python train.py --d_shared_expert=64 --router_score="sigmoid" --routed_scale=0.5 --norm_eps=1e-05 --rope_fraction=1.0
Below are experts of layer 5 (counted from 0) of a mixture-of-experts language model. Rows are named router (the router's row for the expert), gate (a neuron's input weights, with its number), up (a neuron's input weights, with its number) and show model dimensions 0-127. Each number is 500 + 25 x the weight over its row's rms, rounded and kept within 0 to 999. Numbers have three digits each.
Before each expert's rows: a language model's description of what the expert responds to. This comes from a sample of Wikipedia text that the model never trained on.

# expert 54
First names, biography starts. Common given names like John, David, William, and titles like Sir or Professor, plus = opening sports biography headings.
router:551490489490533463507482520514483493501494504526494506529512496494532552490476534483554476535483520494516476528540499479495497524509504507470493490534477487469524464528523488532464480516526442486468502513563468462465510505516491567449474496511505561440522485472513485514498525492479456492520530516506527463520504459525486556506481523482489453548535524493496521441514491476485463537482
gate0:481513516446491471500475517503514472501488495501489479499496528516505490529508518519522541514494511436464505482507482487522548542520512515500528509467465479488518489526546461527446518505500519537465490493537478492491533516558501530470456448498487497496534456490504559493510447496495476443500524493510462491542505487548516494479517499511481469531494468494510511489489525446554507528483
up0:515487517504512474494497515488502497488547502536503501494483520541532511519537517530513490548488500456507502508511490504484563534507498537494535547484490480487471498500528475511464502477495515527498465506525481491495518466542549497463464422464459498510511472487529524508509453507501502470498490527522481500528509505522518447461527494504469504478507474482486526475516518471524485521470
gate1:476506508508469469487513520496467467492508464567491479525516529479541500503484522473485495533507538504498518520515520507468501505522515473505510485514483477496513497495502516526512485493535453483506507490509502520489518542497506522481496523467479500478518488476475508556487481493517476486515534484526511496546518544524466519492480518426466469525527513499497474479520516486417466500494
up1:480489459502483520484451493473512528477496521450476529457501476491539477534499482532459495457501494475482513434503484490518515518460514525495497510472512509500499533514497497485482526497448620523493500479499509469513492474480495493505537527541541475517499499496529485462470504507491536556490463510477471498482474506479506501519509503511502520439477476517472515520510483502503496493505
gate2:494489520504481497482417541466471519504480502545509551506510491526519508462552558449506497543501437490501503507505506506504504550511522474465518501483525454481531522521508455517508468509588529531476505484485473467484544494470507535490497495541581492467516511508467491528508502498541487483544532516483513522522485476448453500483481500476511534491477483531475487487496529477529473515507
up2:488523464465546545492522490494509486502487504466459465480484528456481503513474446515486525462520549516504490478483522468499494471492471552550461504534530504493473479487503549512501510517418471466491505524514518512495474516508526444525497520445447535557469506508519467518478503492440488479480431482469444486481518510548559491450518493534523480481518536471492530516485493501454496497483
gate3:489462574482529463452474542512518482510496507518516481491482501491539498494516504496541494599482505507500515489512502467562497544500523522557551481509494508471503503491531481504447491472518500455497493476523487467498491531514485520501483478522487491454511476490491500488516434499504488521475491484482527475525507498482459530507495509493491505524448506509507491498489504508534499508509
up3:493498506521540516541492488465465508499477475483562528504471502498432513479527476517454528456459486499498504530453507492438512466506478501490498464526443508496488456516486530517531526493479445456519496496503509501512485478492509479493518516456483520511502490525515490495505487514509512485464538518521565469460520473507491478474511495503509478484507502453492494493478508524501524503492
gate4:532505537496468488460490505500515491474475524548496510503508511448522469511484467490472470526488537483503458472518503565499516485497482486510457519540492517485520495503532501487477507524495514494506472527520493532474485524473520520465448511508457505436496490499475452523495491499511502511479430501491483474534468472468497511454468497514485490464509485490510466503472522493499523509501
up4:501488495494449484505508497506475509469495468512503508495463496457539416480522481528466492537509540470497469486498508513480488473495490484513472479525465501468463472511545467533490529493468470491520478513520461463468525543489497509482494441523454532472501523498496476545503475488482502477460463485488510460539510510524565495459476531482489520496518506499535495541510473497470480469504
gate5:506523481455439546536532530507478471535439506497497533495551497443513493510529498486499518473519482550466514507494466458531503532505480445490517520488483491476512497524468496529505511479548459484482460495511518461490489547525450485502511535501492518526484473483518472472506490543515477522521525551493501513542502493540492520512531492503481518552489504498515491493496544482474496502492
up5:517485533491489494502482468514485479480523512512513489508536468522466492513466472518499488500486574474496502501466494515468497468495480526483518516545487455492494488502528532523478465477528559488554501498493481536469496532425515492526492509500483471512502523472454486562516493501524503480544450497496499514513466513516468493521499501441526497457473455518491537490540490508467500503487
gate6:488506478511463511500484553522439508530485511516456457505544465491514497502543483466465518514495533487499498499526494490514570472454517455499487479456477497519481513500466485480427503514523508552508505489498512529498484476470522476488515496534475522485512521514469509479502479500519512462506522524477448526474475486473524512462453494464551504484489478479498456492503475504485507474519
up6:516525488491499489503432526476518533519474505508471501523498469494525492498555491516523479529519478522454516526536541501518538532516512478523477504515542524526476493502496498436483463513496513539469509511456517532495469511469454500497511435508499492477466499556465557498515511489527502508487479515504462559461523526505510439474493505529572495532478467473530500511489496505507510471503
gate7:532493519479542500483505512482489514510475532544502512513465440430501507507503498461511491503480538507445491475518525482541504526474488451498489476565527467510542468538463494538492515515513487422483509480478504469503473500515491511452507465537487530462500513476473532498521496534462486489497545520502528446494522496537522483502478507480535481527482485487513509492526538464495499565472
up7:458492465512471511492511538501507494473558438460475468481528560550500489509483509541452519512520450494562529512488467513423509471496525517503493554447488531508470514454507505463507525474507551554496494497516497533520496473493484462522476519483468484524487476524501464505470498474525528520499478486516474562494499512463478487509544486489477534488514494505484488504484486541518505456505
gate8:510517511497537455501466504474506498496506498489497495529509511556504518494510496482499514523500474528515487529547498499488501532540553558491470476473457523473465499531491477529436503518487486511500502486553483512471518518543536478476525481491477520514489497472491492497501489482472506477514513494512517459549512499540515538511518486481522494520514493514496488465513542499501467469478
up8:506501501498462492506500517501485525468493510516487476517473545536498536496504521480489503456512490478504508486511484532534512528490488470513482507539546471519526505538525514494497479490515549440510505538501528430470496501475518517552518503457475496506487510528512481528490486523521485486523502516469504507487449527506503538478441508519557514504487470500514496516539489538456487514497
gate9:510509432508510531519474488487466458498466520527477503478542535470502502533508483522506531516514510479441518472504522561524492548525493480492496521483505481525508489492477542558469526532498534505537503508530481508482491536467500502537524505518542505537534535480540491423460473505468502483500525482454460571481526501505485498572495468473479538502469502478493483474534543518517501529483
up9:495513480505462492490453534435511461509441461503494505498538496474452499495482498477508520493507526524537519510482470498520491511481491524541482489544504526498489510516466510492532516500476469506482497506501521507507534502528456509481484526492481494498465515538449553525542507508547468465497474535506492502498496500512513457467533482511533487523529482516547516510549510500520494492511
gate10:536533497452521524514473546548508503556483493505472519467495526505527526489470456484556485464549500501479495499506523522470485502470483510501515542548502504496495474485469510523501524510522533523490504494480495500491517488473496451479529555495523527504500482513491513498468489498474495506536499543475515501490504503499464484479504503479543505490458498468498499471513536566467531482484
up10:491517584510476467533562447492496538505489494516499513505487490471496516524469503521501498507467510467516461509526524448487474470525484534476517488527477554451472464489522484473501529536483490520493505468567457485510507530533440526503521499538504526466449504449508487491467509471523517540499477435503523444542504490517535526517511517511515492492554494515501493509503482499505483479511
gate11:479488504457485498536531474505479489496501495458505510487497506532488476438552541484527549503525490475542493435501493503480471477510528495483524478510466510490512486479471562495500474448512475459490489515517476519509492512517458496507497496482502496503494464485518511494538491494485504457547519507481498549498475491493502527521473506478515475486467467496512551480522531491446498498484
up11:524518465454515556455510541521476480499483540569486508520519456496500516519516448499496500516491458503493482522495487505555477477484500507481471478482513490517461502509493465463471490487463457502506510503529500544487548536487501508474473527496500521490490483477544461478534518529505487504501444508515471470499503476486492524496505519492492493533534486513496515535556496470518531507517
gate12:516526503483515484509499460481525499476482496495518507486495534480467506520508501499480466501477489512495536478542515521500480450495532527485526530539511504482522475520505507501499506516486525494484469508529508484503495481491512502500506484520483461513543441467488544511508513519428484553526513493478581486534498557498490468459524510505473517532502529500526494459500483505460460504477
up12:521516524458443472470544494503456503497526556493505501513488563523529485535467479478503496539526506491508509459498504498516529486538495472504533540513447554484510494547542526507531463500521539497474484500454520458493496519481495539491535513489517522524514552509570550507487499488500491525495515521467475485497472479483509502477494522481516503498494498477484462531468493516477468515471
gate13:504477455494515544482501573476442501463528525508499457512513502461500483495494495503523518519486471532504521525516490461495557536464460484524497536527482442503521514499469497457498509502496525439515529507508508482455487492500564509489477497503439494453498459495487498476478488493502529526496490523499492493509509497508492513513488495491497486485545454497534520530486499510502480470492
up13:478496512453464515442471518490477479495514520471484491512497504451519477505520528516502504455490487518540538484496466428515495479515492506487496518542470516508511488493542464473520489523513479435470493483524475456500521506487510483487507423521485555471485457507509469514448478477467493507526537494513536517514532479528456524475524491503489498498531493521524510505493454475496484461490
gate14:535524491482485487486442499479533529539506500495497505535508483464518516480464503498517445517488496458465478466529522532551464504481489480441503511519553515494469472504534472530491523518543586470526475506504484455512505502497546514530484519510536541498491501467517500490465501491523496438516471510466484490518496536518480553489483489497486533514490501475479507467490494498457505514494
up14:511501549496496452487473509532512489483524527488489497459543487484520497464476484546477474463495493491492488491472499518507483492504508564499499496573474524457473484511485496515533504511505494449545538533516460489489507530514477523463502510515517531481514509470502484495483510469541521531500475484444499438522483578495480522473484486509468487524519494506491499490453483490461486488504
gate15:463507497535528527514526520477476462516510480503483478509506511513491492520511545490524490517491510495501476484533526527519492475507512506523486497474544498471520483504544486501452489502535432556466495469512567531486529530510481558531485511521479482467531478485551510522499551525490490554522505466509492498489484501468498530543485515491460498468531526526516533506519483474508513538498
up15:453512495506537472508490493472493494495501490495498452461489517467483496464520468474522520488485509489501498428524488504479501442475509532516511475500502475490473493498482523533468492528499452521497515477497528506492512520521546508491488539554509537510531500470498490527455483494457504495491470463473487447516490487486502553519503490530490513497523503515478502508530487501495538503507
gate16:509485514498512524494497469491518505451508474488482513508473492479525499520568514521545514483489540506517503489497491558501519547501494489472501506479495452509544486491475494524518542506481503522480497530505542448489522524513496514478471529505452471462539502481494499489513529466483486507470556491487445474483471519482489476511514464481502487493533515470500469489493510486483535487475
up16:505495491473485513464516554491485498515506490511507476519508509525509483479496507487492485488504457516492524453480514435463494436496553517526517468538529502522488535518509497495495430486557491457522503479496486546520486482489474490513550490494509518509501492505485497503514494493534533485489450550474507518522494505486513523438529516499480515489465476509502510512516503497531462524512
gate17:508479501504495526490535445468487497505498455487509498494486494473536494523486549496474490490521478497446544528498484542462505527490504471517521524526518475497510507475468497511475509508518500429493551485458539497500533512424473496533484504468484520479536523504502489496474524478540505557514513464496488500502499506467520503513475498478533515573454525495489503525553504502491488480492
up17:488514507494491507454537500478506482491499502455451491487484518467515496539490527509485488493540513518465463509479514518534494557498495520503513447454509488505497486521516516512564487513543522515487483490507544499498522543496527539509475504530488489520496505533461568513513521512572475505478500564497460518493481451511487509488496476572506487502526480482487490447509505524510496540505
gate18:495515539535559470548562513484515487501503491510521490511524512516501502488519526499525472470495449527503497485525465468442521495501495528568503501451469483471539471500498476479501476532525501530513520520510497500486529529518534543441502514527509455475487469476511468479502541496517503508537489514484549498508503501511502525546513517492486495512550507538518510499540504482494515482477
up18:488537498511500513496519571480487498511503459516516518497509495499492538552540503499517512488544473501513521481537455464537508502526515514504516554485505480454518485497486509484535512535511498509504514500523538482484503499475559562499510507462551478482478459473493518519501465493501528500516508498500505485475511494511504497495479493524511479524506496516472519476490465503515449507472
gate19:471506436519473449510469517464495489480519471475438484499508543509506507487527471439562561512488500510499513471523468505446484475515519487488482559478536494523506541508545467534521494435540495559468521481518489492489526511499506492522428529469509477492501489499505480497495491512466506497527477505514549470511497481519505538513525497489446534513478496524514503499525486493508495486499
up19:488498534499482498499491520538489492483480537500560520471507490464470503490490517548497491484515478524494505466470541464493460483507494547539489422505534523507507499502467553481509485494456495449518464504474481503502475485456489466496540492490473503501487498511534498491489476476546513501497467481519477517502499537487462471528459485498521500440500472451448495471427499517494484496540
gate20:502517481514526486481516451530519487450524505514468487535466447534474488498495531489540469556493451511490483490519520491520513510473511473483495507518533481496466493480506505533488470519489496477495513506490523501488525484494536538492465517495490472506490534503519535473519499486524475479525497538478461520483513534509500521499509459509477523436464496487501467513456498483494478523466
up20:491494537463531433561502503494479499497490495479500502515492511512517499494491494479537511532497510504537486484509506494505506443510476521486541501488525475502462462498485543487516490490465516473533508504477506515487497539475490493512527482478543513494497491523549499497514519481497469493513481502496454453503492490500523548531498501508527500486563506477466514506506478513483491508517
gate21:496528491513464505533510526477536531486467491525484500504552488502571525547491504458516535508488480537541507496512567507485475504544505517496485503520565477495473490478491481514523482486501503538521490486545487494546507493569532512477511475495496523492521441483486499467476495490472453526492502465494511501553466474528497549496476507481485507522515506501506494523512517469507505539481
up21:498495486490473530448475456538448474507494497495497512470463497509449468464509480569469499480499503454429480513493490484504528508511483481481509491509484505476535478482563506438490477479508525527494499477482493523486501500504495492501507474515529491537499525508500519491521517482542520513511496512499476478455509465492468491485520487517519499488434483522512538485525502513536510492497
gate22:523492480479487536493476489490462485531520502523557490506502536490486470514465492491479494569527473472493536477534499517528512528514502506505503472491482477531538525486558509524487490529477479545478493522489505535497480479491516521486476488498448468490496470551528485497511510508541490462509492541466544513511515499519496456510470465484492500546494495478510512512507488476475493543482
up22:484502513481478427524517489556456513502487467509483506542506497468523513506496502532503481532501500500487498525529503498490519479523534549456519469485497511504483466555523427519468480474512521537501477506513568508483489503511478501498494445486524499506524499496473511494552492480509511454531545506541516493531493469543497516500482521512471539525484525519510529511512461494494489494498
gate23:521508456509475547549530501482506474478485532517515489505452516458540503506484521473507506505499469528511502457515521533511490546490491507496533505492503491510489448492510495508518521524544475496438482474497527482546516490509506509490516481498517479467515488496502519517496558509500483516484520479504567513505505526473498499472486495500507498551514511467503461467500487495477499527475
up23:562504490509524515533462479503498511526465525526526478488527449473471537526456519518517484540470497477481485508516480493497484566517469481516519493534531512452552488474500488468541439529475482501478503511560509483504510464534534511504502513504473506493503475461517504492510489493546486525526534512503534467544502515518505503503506508414525500523509502496523520497520484470517475503521
gate24:517457461526485484529486515491495493500481500482480485533510514484493524512455501451485525491502542486531537486528516498473504489495511485499493490564484440483541517529556524476469454519489486515508484477503482474505485482499536500487524504489485553503482475516462509537518495512462485469498464517501472493503512514478477489486479511535559490549485477490489525515498533483493499570518
up24:501539494445504539493518516522503488494554512524507493506489522487513478485540490536519485496500461515467470518486467505511484509487510513491520478427489562520468506506464485553530521472518519502483529489480535544517509553501488499516446535518502474466511522507522471483497513490513497515500516487504502512476489474488496501515515469465482498468496497507517517497531516513510518404460
gate25:504502468464497547498506513493491486484487502504494508484493504535483494500520503453476503533503429501493497502520509525542483488505476440460518468452505493500552542482487479548519484481540483519506532530515493499495522490526479510508505524471502467488479530478470533497512476492519512465508526486475512458481501518490538505494456457469454493508458554484491484510475530481497493472477
up25:540490458485524464494499486469507504510477492522563498490514504504496506499480501484562493541521520513490528552515484535514474522495500525512521500513517464449477509502511553513484467482555475520522472491458501468528494509478529486526549466473526517494479469462551545485513483520523478468514484528501514489500535547474529480539481485517463490582486473516511494452465540485475482519502
gate26:480502525515509536480505478511544517509534532462488502489500510558431492501551520496548513530500493529493493558525452509497476511507493499458509545488518478477483485455514500496539516521545426485470487513499487482496495512482504528475478477466486474486547532526518494484500470509492530540530499491494479482504486513544491475547500495511522518485530505471467499495530450462488482469464
up26:494512535480486525431514481501454525489502500486533543482492482496496443528498516520508512467491509492525528443493497502491509492499469508455482517509523491521499471488494506499544519512535500456510504518515507508454511531485516489498452565494497472513509515506475465468521478493510445469528506545513516493498507531535497523555515482490452511559533534462456452472405520485501473519501
gate27:535515500501462508507500497474531517497498475501473464530469526496534470495457507470491483534489505521523528455509526516501487533465512517470463502471499476481469500551496510528488522541464517544475509492502493491523491464504488518490482557502488503504509480500439506525453499508531499528472473492482542522510489536471532499478491486531500483491525526485524486523432493482507495494496
up27:483529509532475479564528505506486542529486470554484497456513500483545510499496508463564474495461528467483513462494520517474502482518484496522505475486496524467484473512562517512496488518503532529523476512507502525497455522540458498507471490486479472511494511474528551494514493503443495498492481506478528556496492525503499518490491510532486509501509481487514545496474502484523548511496
gate28:486480536530486442582529499468497507491515489528505473538505529524532493520460474483486525506497470556505498476477466486423476480518521520509490546488545509483484497483543531520516498500448490530510510501512512517497527514526516493519512535474499523470510466480522507487488485485528481495533507482505513515501458511488481492511512518484533492504531475507525511508453514476469515489486
up28:513501505476481501523533490461509503453466503537496485527521503479506461485473506457464526538499502532478515461450471514475534514525512468478479524516542510488498517507500527535477514489477531527464502503488472533496503482519507504494473515468446508500522518479510525487501481513517484509519478514493430500491515532485487481493541492497533471504500494492495496498484568491488496506504
gate29:505466463526540533484495536468548470502508516523505466513521500522512551516523524503532465499513477516511511512489494510517511495437519448531492456477486518499462527507482548518507478517464511511489518521518475501514494538494525539537465513504495499517531532492455461469489552511483464511464486542468449529456494480505489490503474515496509501482495508469511510497488530501500514545485
up29:507492505476464487493455525497485514512518515485507540485506525491468485498508500501465524518462507479489513477532483527468496540524509528491501537503485472494544490484519474484471512484515511539510484457446502489473491475471496445486527494527465488468511463449476488520523486491516530457551488432477482486533495513477505541491531501522489526516472490550473512494524462486543492458506
gate30:516517493515548477505437475531464483478483490443491522519492494498530530556533505498489482509482470516548480551518481522516521476452498557489522479476450460480497481481476507547484497484495463500474474475502520505458493473495512491515500501489498540550540512481463503513486501472471476488484493493506515434466488468496530527492480507466526464516510493471505494483486479482527474517507
up30:488506497518514527493576474513524494503507435521515522467519478520474483460508488535515496470513547458464523515484509499467461498508469484476492491510511482514512532505546482467549496525549501489535498482514465466527509513492494488521508518482518489466522499549516477468515541533534508502502493489524476503494512490534468484522518520506499493483504515520511499476512514500525503498523
gate31:530519492507509483507480533532439509482546519464476482495522520510538506490480486533533460522519476519502458516503467452518525496500460465505503483526490465503523463501499480497517460499506485506467489508541537506474532466540501512482468508475485519508495475529553497507478516440485538464492485514490453458458497462504505525462476513468512474524475465499528536492491472535493508480500
up31:537514488480523483501554519525466504486515521474483490501511525521547518489453516539509451480530441526503466534509471464520491476475477504522495504499482474504543488522520493501536464535484494503457473477540517514480520492543502497461461526503525526500512476530547483508494544469493498496475492519475433483468501424512488563486522496492473457500529464485526527487424493548492489495495